Experts of a small language model: 69.3M parameters.
Below are experts of layer 3 (counted from 0) of a mixture-of-experts language model. Rows are named router (the router's row for the expert), up (a neuron's input weights, with its number) and show model dimensions 256-319. Each number is 500 + 50 x the weight over its row's rms, rounded and kept within 0 to 999. Numbers have three digits each.
After each expert's rows: a language model's description of what the expert responds to. This comes from a sample of Wikipedia text that the model never trained on.

# expert 43
router:511462483483483468554512456470477520496470520460494420432473431574452395562505382555492490593515624461458534571487501487475500553518469537506461570545557501570463470496409515518533410490515486
up0:511480420456489530513448452442517557552518581512601515532450477535564518514620477560396346513542523462507574532402497455574469539435483462518475490444482527593511516422443514484432562548566478
up1:481541431435439488600525462599510481431496486517561462539463461508450387457574523496453561493511476466491487549373401509444517607465532504446439476577440474441475500451491496583498420534434457
up2:511546474506504551469538473432464442496611473545469657504484539517504470466412466493619517573474535580518465472480527520502488494491496501516462474549507558436453524551524452568525503570496535
up3:395501536565532464552519510471524467476492491550536531506462481549487466591535525495593475493561515608476566487355559485486559506479485503468456476551572455517555578368586462495487464514513488
up4:425400514505588537507480547447527411485463493556507504579509480537459523474521520532552507501468577558480476507536534483644604435535487435524451515523504501543459540450476611537534409616493548
up5:458446484566574534505518593477409477535489485454526403456394502570516528533480458465522510527511520534502530537487521447527631504543436515484561570510608520488495496483542507481496461545539567
up6:505454406558544564484491477510443551456459569490455500467541551577502515487584520524479492520616475513551463424527661502453451462436502568477472462415527428532476487447490517525496503515522470
up7:563452447467515619524477425524512447478438545505521471415569598474531524567517506588431499480403445480430523489444555530490456570478570536457584469532473492520550558410495531679461556479494486
up8:450596592447470478462478535437536488510522499561461385503492448531517526565432467511393450491558595531503439588453489517571451477482402422486515506456564474504597636463462489456555486547440625
up9:480475521550513503430582504455433489534528563503460539529530428516445509605503532568480548479433560456505570471359558483509476514505491563493424488530555495531454505491433539541548547528511472
up10:502549440521459493551530404553384461570511487448480516531567480563448487460395488380537397528543508452421550480439523482530494507485419431456496582568446456485518524600500573489570548493545522
What it handles: Pipe separators and divider rows in wiki tables, especially election results with Party, Candidate, Votes, %, ±% columns, and sports record tables.

# expert 31
router:432573580499430560499480555558489532520412524475568619502470491444438567490506488483602411489442505521481469489514510490564522428446431477476572562529508474523543466549572468400499608514548491
up0:480501507426448560530539450434428466479429604507546430517569498410438467472534535484575466531456559621636401586471499459536428527515453548487520527470551433529385525495540489478516504519424460
up1:528567484458499413522517440440527576564493504610441489530465457467502489567423473492464593473489525385489438484401500509482533504522609500463459510482428421449513529642483526455495539570498519
up2:473558570415472422582473554522479552543454455497517562415451413508518510508414570535463467496434476504595460433578429582517536642493535578552486482498518432547494552479491433549507545499515538
up3:424506537491463474409580483484463459443464478510519529491450423447476476463513504485545486519431522498573504473414480504490466430448499457487467566582525470451506525487514475467517568488482497
up4:584539509516524509522540383536578616452492529480516455600542577485523480442501452483544496504540498460496450478461485438502518516440366450535430505461513507456564462452517566559516495546539592
up5:549479507604556520476399474507502451506463559401480555526513505440431618576528494538571494525460561505635517445426503463510454456485541517458609548486458489590428438483460453513484443438518427
up6:497469494430517467506461454512555498532448496525572441548437409527518383582444404463463464483542381466535423502461544604505402521486380470451506541475479531574518463507502505518528475444591461
up7:481549532393447454442465571548507479476573559441442508446462568492513545445480589478450513517439614419493573477449455485469593478482506496465434510589529492462523566510459530496506520460527516
up8:377574527467483467390530402536414519445540522504526501472520477404524541565460517520583480476366536431483495503535538454530529523563459556489530506512439423474557502551479485456526435528498535
up9:484520491517535489470426560513496524477472529526498563614563430556503551538439477531392457476533432551518438522539592520489528497440403515539533522543483572464597523503452513520463466564496555
up10:452548434535446455571482481540423478463578410404588513424515555503520509569439604524500512461493506446562513475504488536505571539514491493497508431400515507511582512471503491576604613561441528
What it handles: Colons after field labels in infobox-style lists (Formula:, Phylum:, Length:), plus "=", "film", "book" and pipes in award and film tables.

# expert 6
router:499522449558526507570479488467472519514465506530414444508458538521528463558420520415552426483497461485456596613451428518498503502488446519424472439373496503576582571440459506525493567514493595
up0:554436484592490441513474549504394470468535542431377486503531437591477569478497531538503493448553594516511493524538454488452542479434454550545537486469454510525480552520548482481472429525535510
up1:567551477483523548479509498422563442476451429492522422432498420582546460536510442513501535487493523502569434517424549536499527464537539517470500441437509443520495516536430478490458487572454436
up2:541452474441487570546450349435453542483532474543543456498442580527581538487511448483498393480556495597511552404604572426516430493522529469413433518392420524502458412420553505446539543454435504
up3:457558427578627503493475604552517515457622451550480512511523523520514471477463387583550511578617528577442394515478499525532522575470536557511419549437432523613534627439457525490537472464504609
up4:499495486522539515488430466457515565535607519488473477466529554531522491595509431686470525468543481487466472508466565526427544511477482456555540529514449447500496564555424487555443636519535454
up5:395505509480512546489541532502432561545489460591514493359417400413584476504524538562453580440571342449512502512535510472488473486485439443568499500449518487541459531423507529454569496512584497
up6:498493506471468509462516495537521587495436540499489505490613513506498580465410566489498454500452588594493447482541477483516488437483448471491577518413526541473615561429509489485492513469562603
up7:541569577522525518537472528494540491391558436503498495548520534511514465549418457500523425497548594566451437443515458374499420459522448428467546472447583499459526496481511451493382462556447491
up8:517489571517488415485407497504381518498504436526474479500503542499561540589484526518545444445456467490569545506471487527578501493507479487503533462515508526562442531563516531584464461418584547
up9:494552583462553571551502548423532499538515555546526462513559443489577530495383582579425437468477569431457506542592520569536490508436469470482570514492589468502477500448446553573499476588582557
up10:550601560492632520460489437543520544514474461442529500462503559488502488492498478437489444457556535575543533567491563495510519509443555557530508603467551407505520539532467436507459414516434523
What it handles: Indefinite articles and quantity words starting a noun phrase, such as a, an, one, two, more, most, other, least.

# expert 18
router:490538461460574561506488524535495426571488445468567536631539614403501542481438559532641528447547579466499537474484514501469567450502545629536508370461525484488472520490543527469513508449476559
up0:561498559635543526609464497565515522500480465578474456537484520581497486536502530544505474535410532529465507426496522453542572554542505545449491495550566461446379466521483532504533523472509428
up1:485508401429476444498481477464569398473533511554557518480641485567441477527538355481505473534474500494452513412490409458572585463529492507519603563548517600513520500558461575457517510454564497
up2:457487606484583551475567442585424512494480465543533455472501460466515452498459555517539481502571495521464517533472609492450516424537506571499528506573552532391452429459523443488408494528512476
up3:554466546502553462466485464395477506626508540519468531509494440501440482540494469530480497523487497514452526539442478429494467505529515461482423486438494451494493539569561494464517539475472505
up4:508432493483466440524418491428472547459523411511492626614513479451428485525518427518511559596491500567487561497486514441518507471489477540459552567525569539438514548535494555481512546577597536
up5:514525551479574372480558492538465457524455505405493553459492486533473484489522535503552551550538495620557532528505559422497446460434465622536467471492579430511558486498492525553508486545492581
up6:553513518453484518459540503514441499463509537425470486524442435553434484671517452529495531460404506466498494428506497551593478515461519549618460513561494486492532418539620459566502499520589469
up7:432504478508594532540500485465489381536431425520574495526538456449521462541518448493438604633547519387510450441500441526456410466465483527497529518511611412432506427471472451491490545485450490
up8:452460434474356491470523477512586526556512550506463575555565457466463585491631539529532504460541469500549522507585521502414569637430443468416446494587497398480558598529529555499555455503557443
up9:542486602464494549448513436536471436546507536523574535498462529452525583507427468416605378540466486422588461438506487501498493540580418510440408563524498545436474529561526468503514525552554500
up10:474383489462560527472449440527498528479461564358496507516512494552506520501545493479457504393572544491536483510526528414455520532473472496529556593414465505564453481498559543457512555469486484
What it handles: Pipe separators after names or teams in sports and results tables, plus adjectives and quantifiers like many, several, rural, extensive.

# expert 41
router:556408429491539551430557453591563534555550473438492502544496540548537478453490441505533552545518518410516456516493513595583474452487431532534468527525449453455575474550463366477578489485475453
up0:473494513553611515443494593480451542482561544511530557546568506502489463509410541449427493601579555481554515563476535505517489399434528510496533507423450398576521591491520513469536506518444470
up1:522450563554517465489532515526558454492529467506513515436477507517496473433444477505571583422580471417478458584506465535463452492423514594547462573414492534421467517432469526608413498533547520
up2:437436569585484406555598497548519569593474446460525497525506592443544530497440459566534570530458598515594511476474499519531538475468552477502459616459530467493500477487509556465606503522459496
up3:458442554541572508452530444506469524432409471500508523526521535418484509524510555546604497530454462528545405566494521460502555476494503553574527492501477456381511590501429473498490593578502492
up4:480452572466425514502566547523513405463537500483481490508504431425534559525470558474597450467607551475557487481562454520485614510532435461541498532544586422446515517577398407501513540493457511
up5:475440553514497446517395520508421512506469442567533494449591492532499471441450577521531553551562509511450456505513473556468523586493398589600493466544514459395573589459456479443518410493430484
up6:493577515566630462486504464505526451477507525478448582529566488523461499463417455501447577464420547518396478420530519444414493573488457534550471471471472523460557516578507452493525515450490507
up7:558481535514467496472544527431482445459490406523545488553433405449565527480494487570549493577546567511494549470555540539548489488547437483481432572463441465493508527438550473497508589514408551
up8:516414515553492437558573481471483425439539512392430528449422504605403466576490453463508449631558564473447518492556422520486385512468463547537493483434418532555544555501543478475582521583388495
up9:554515484507448447445457507525449540464481537401510499575501538472549494593428502490550489493438434454435569356450518554502533480435455595467491570452585486533516554562476581537472518519468485
up10:482441563587463524490565565475486516548480477455559523532442514490479449400498486502511528572568563545454470592535475544490432575499475561536406518570548482480541593452531454448463445627479531
What it handles: Conjunctions and relative pronouns joining clauses or list items, mainly and, plus or, but, who, which, &, than.

# expert 27
router:597558477469423460575522511554518576608603447467492398520416437520392543479447561450511430525476476609517439546440614450495455565454539474452454545479479548501486466393411523396417508461516507
up0:489627477495407477471481461516434457537485550539521434433378464447392556526441409485574482487551461486494442559501461511577406586479480450555475488518607510544618509532494404523523453554395510
up1:481525496507485507555529494478516485446532575569480538467511494488542496502505477509563537482423397453454414436476601478496487488513474494515515482439398365452467493489503519398476501530445551
up2:436461437544499492534488534526419564444532486486424539471522517466505508515463514505543547560471488545439517398466509555412431581500471577529563528485496550482523404567525501440534550513575540
up3:588566551516449477538475493508540532501422551475376471476472558526494418542503498533541450543541472584504498465436464585493418589422571523466526518578463534544423470522457516485547420488566442
up4:401504561473548477542579442485530500571556415490520547513549394445535505496358508435383488523441502471587392398482546468579541492540451515371466559418484405486531492499429630480436522446468445
up5:488542484477582477534517467575454485464534486528545461628537506512460495513493359589502490469432451517501502545413574506552463532494474429535466504537470504473480418418540459563409529435482494
up6:492549531503466484442456473569533507517467569452447569428545483451462434491471487503453398465517476496493498433548447445522461498519497594437486500475537511452442576523466580586433420579628451
up7:543426451494373429563541437558493428467487417446498545457536451517467573568488455505550479505524510515513566517497440481419418478414569608520535471479509538521560501444418511528514545595574488
up8:430573543520480475528568571508451561514537568508438493432494540536509406507515553477524427532526475514468602474584538572444452457424560472410509535423475605493486562473480490468568432485487432
up9:621480434508611437572462473507596530453448520536459497470585558480596483449490489514605429503462591526576522556548490538586475522565491431546536553566510612466510488470489544414414564542515473
up10:538401481485593525498457529538577513441567483483483419594532509454501525539461487544558526497507493505513467516517502481536485500405469466596550561441517511490549511463508520455354503509506482
What it handles: Relative and subordinating words after a comma or in "at this time that", such as that, which, who, when, after, while, and month names.

# expert 40
router:497487580531518498511368467400540461621549432411465648598483476453522493506446552475547529439372474486502556491387529485502540511506500508486531516524599547471532458520551442503535496467538532
up0:543526469544573518494536497515463459409485520483565464515439420417560464445469532420560476491487463522568481346519445485491505580473451436466422524531591427464462468467433471597553520576383519
up1:486437556527462643619513427492520500543520384494439496397498402484406460532539541529456576457514518530514570579518473446457562488481444493436510545593458504513434523491559426500462539523485505
up2:515431462476432501413459403425549505476509486468569474444536503413519558482368452483447434524409410503541473552558527549492408481525457499510467504540536496544466533558607424490495428516409573
up3:534598515632403571508526396526504435538555404564536563543526440567412547552500404496404490523519514427514454447518562554503517638518540523438531567536560511467458443561450472437579413531544369
up4:462469503425528514482572471511472554481529457446398539509459497461486510555551636452475486407575462542541497485510477450472508488507492408497582579451591529394473453453419513484418491480411471
up5:485511580616438473575443512465543500497495498495531547475596450506527410480428510513518506507463517510477496518507564454503527525521513498548544495473360485517478477555521563494495482513459406
up6:493543545480432439523499430496506460448437445496473581574439482490522551457467483498449521507477492539532459417436530495490525536512644539432479506567487477469514591413470466531506523526466483
up7:478472468541558495489447529556555462583555531510480481432461432479532548512429492476615490478393516582460437466429538520519462533529441460497493562471528542428482546505521508479464588489459552
up8:441492510541510500425531492596530538497539450489428518520550513466573501486493484480424433522546509530518517587428548575473468513469431611522520520389540557537424625482457516486480500449468487
up9:456437581452510502542524461462395491531505516471476511586533501501479400506523510410445574488503540549447518357414454610498533423408625469473525487496568536412566602547472490483505492496422582
up10:549565350496520522536449424538536490462465429536485473529460503415510509558419536630506522475502415491552433503491601490542582404513522519566463474514477564470576457477460485475444425492578452
What it handles: Common nouns right after the or a, such as year, season, place, episode, term, latter, song, film.

# expert 5
router:465478418465436499524505541598533489501552456446485514514579479477476492469487483520504472532413461518567499506455511462459571521553492399538477507556374460460475452461486489544488574542583497
up0:551465531503461521582450473544488482485459493519494498477440435473471500507447482473382538426479469484515559435422538469541429509590509466463534531558488559502575498495487467519552551513467575
up1:457472536340513623423539529504491537493423448458512458497546578531497492429439464583519506503504537550529466427508425569550511496431456504477434468542495478418401491517451419531513481553358491
up2:515493558547513428547508501447448493476523408382567480453448479523505413413528517555530439438430547519564501456530404494564474528563509449437471462573411500513515579424533470529487456530422531
up3:544481501493418498446479455574556445574485346493475507523517583524439530510544436514499456532544479548557574537519372572511581489484424508499467536519429511536557443476424509528504456474501484
up4:408534383543471518564574601439459462494543488547498543562611548459456620491516510475536507494502426504538525442519684486492558490504524423428467470492564463502530452529496474495505494497531421
up5:509503558481471549422563571467520442519478496607527584586562536550472508478491549475471489555542568446501450548578496515555529467547508479563563501554528453488452552622392450563563475506553472
up6:470533509549413491497510580507491484484498527588536480463613451431399504405445516504491421488471463429566545511525597558524514482509503473537493522476432481531558541443555434536465558554508572
up7:560453554403500521519531447480508455512491476479414603528534465470518424630491556481418448546547467401422444538555450486648474568435540463460532491589442457503467537524457452570461563506426534
up8:488496560487572446581503545434555543523513534464489577449514558492562590449525471520529462427413540528518522446560539508507520458474531511598533549420465458487553545598580478551547504548466477
up9:491478531491478494461425504570456501499519462558557501467558453492534473530389537559529541499540575547572486522392450499539433573497467470550506533433504371476526452563490509510447459521492408
up10:572487549467467530459505466493563478442581453448430525496442555466517533406432498543481456422534455485493439461508462467456516508431553623500512425522491529502533485434462464534432514566479458
What it handles: Career nouns like debut, album, single, record, music, plus table cell separators and numbers in chart and sports result tables.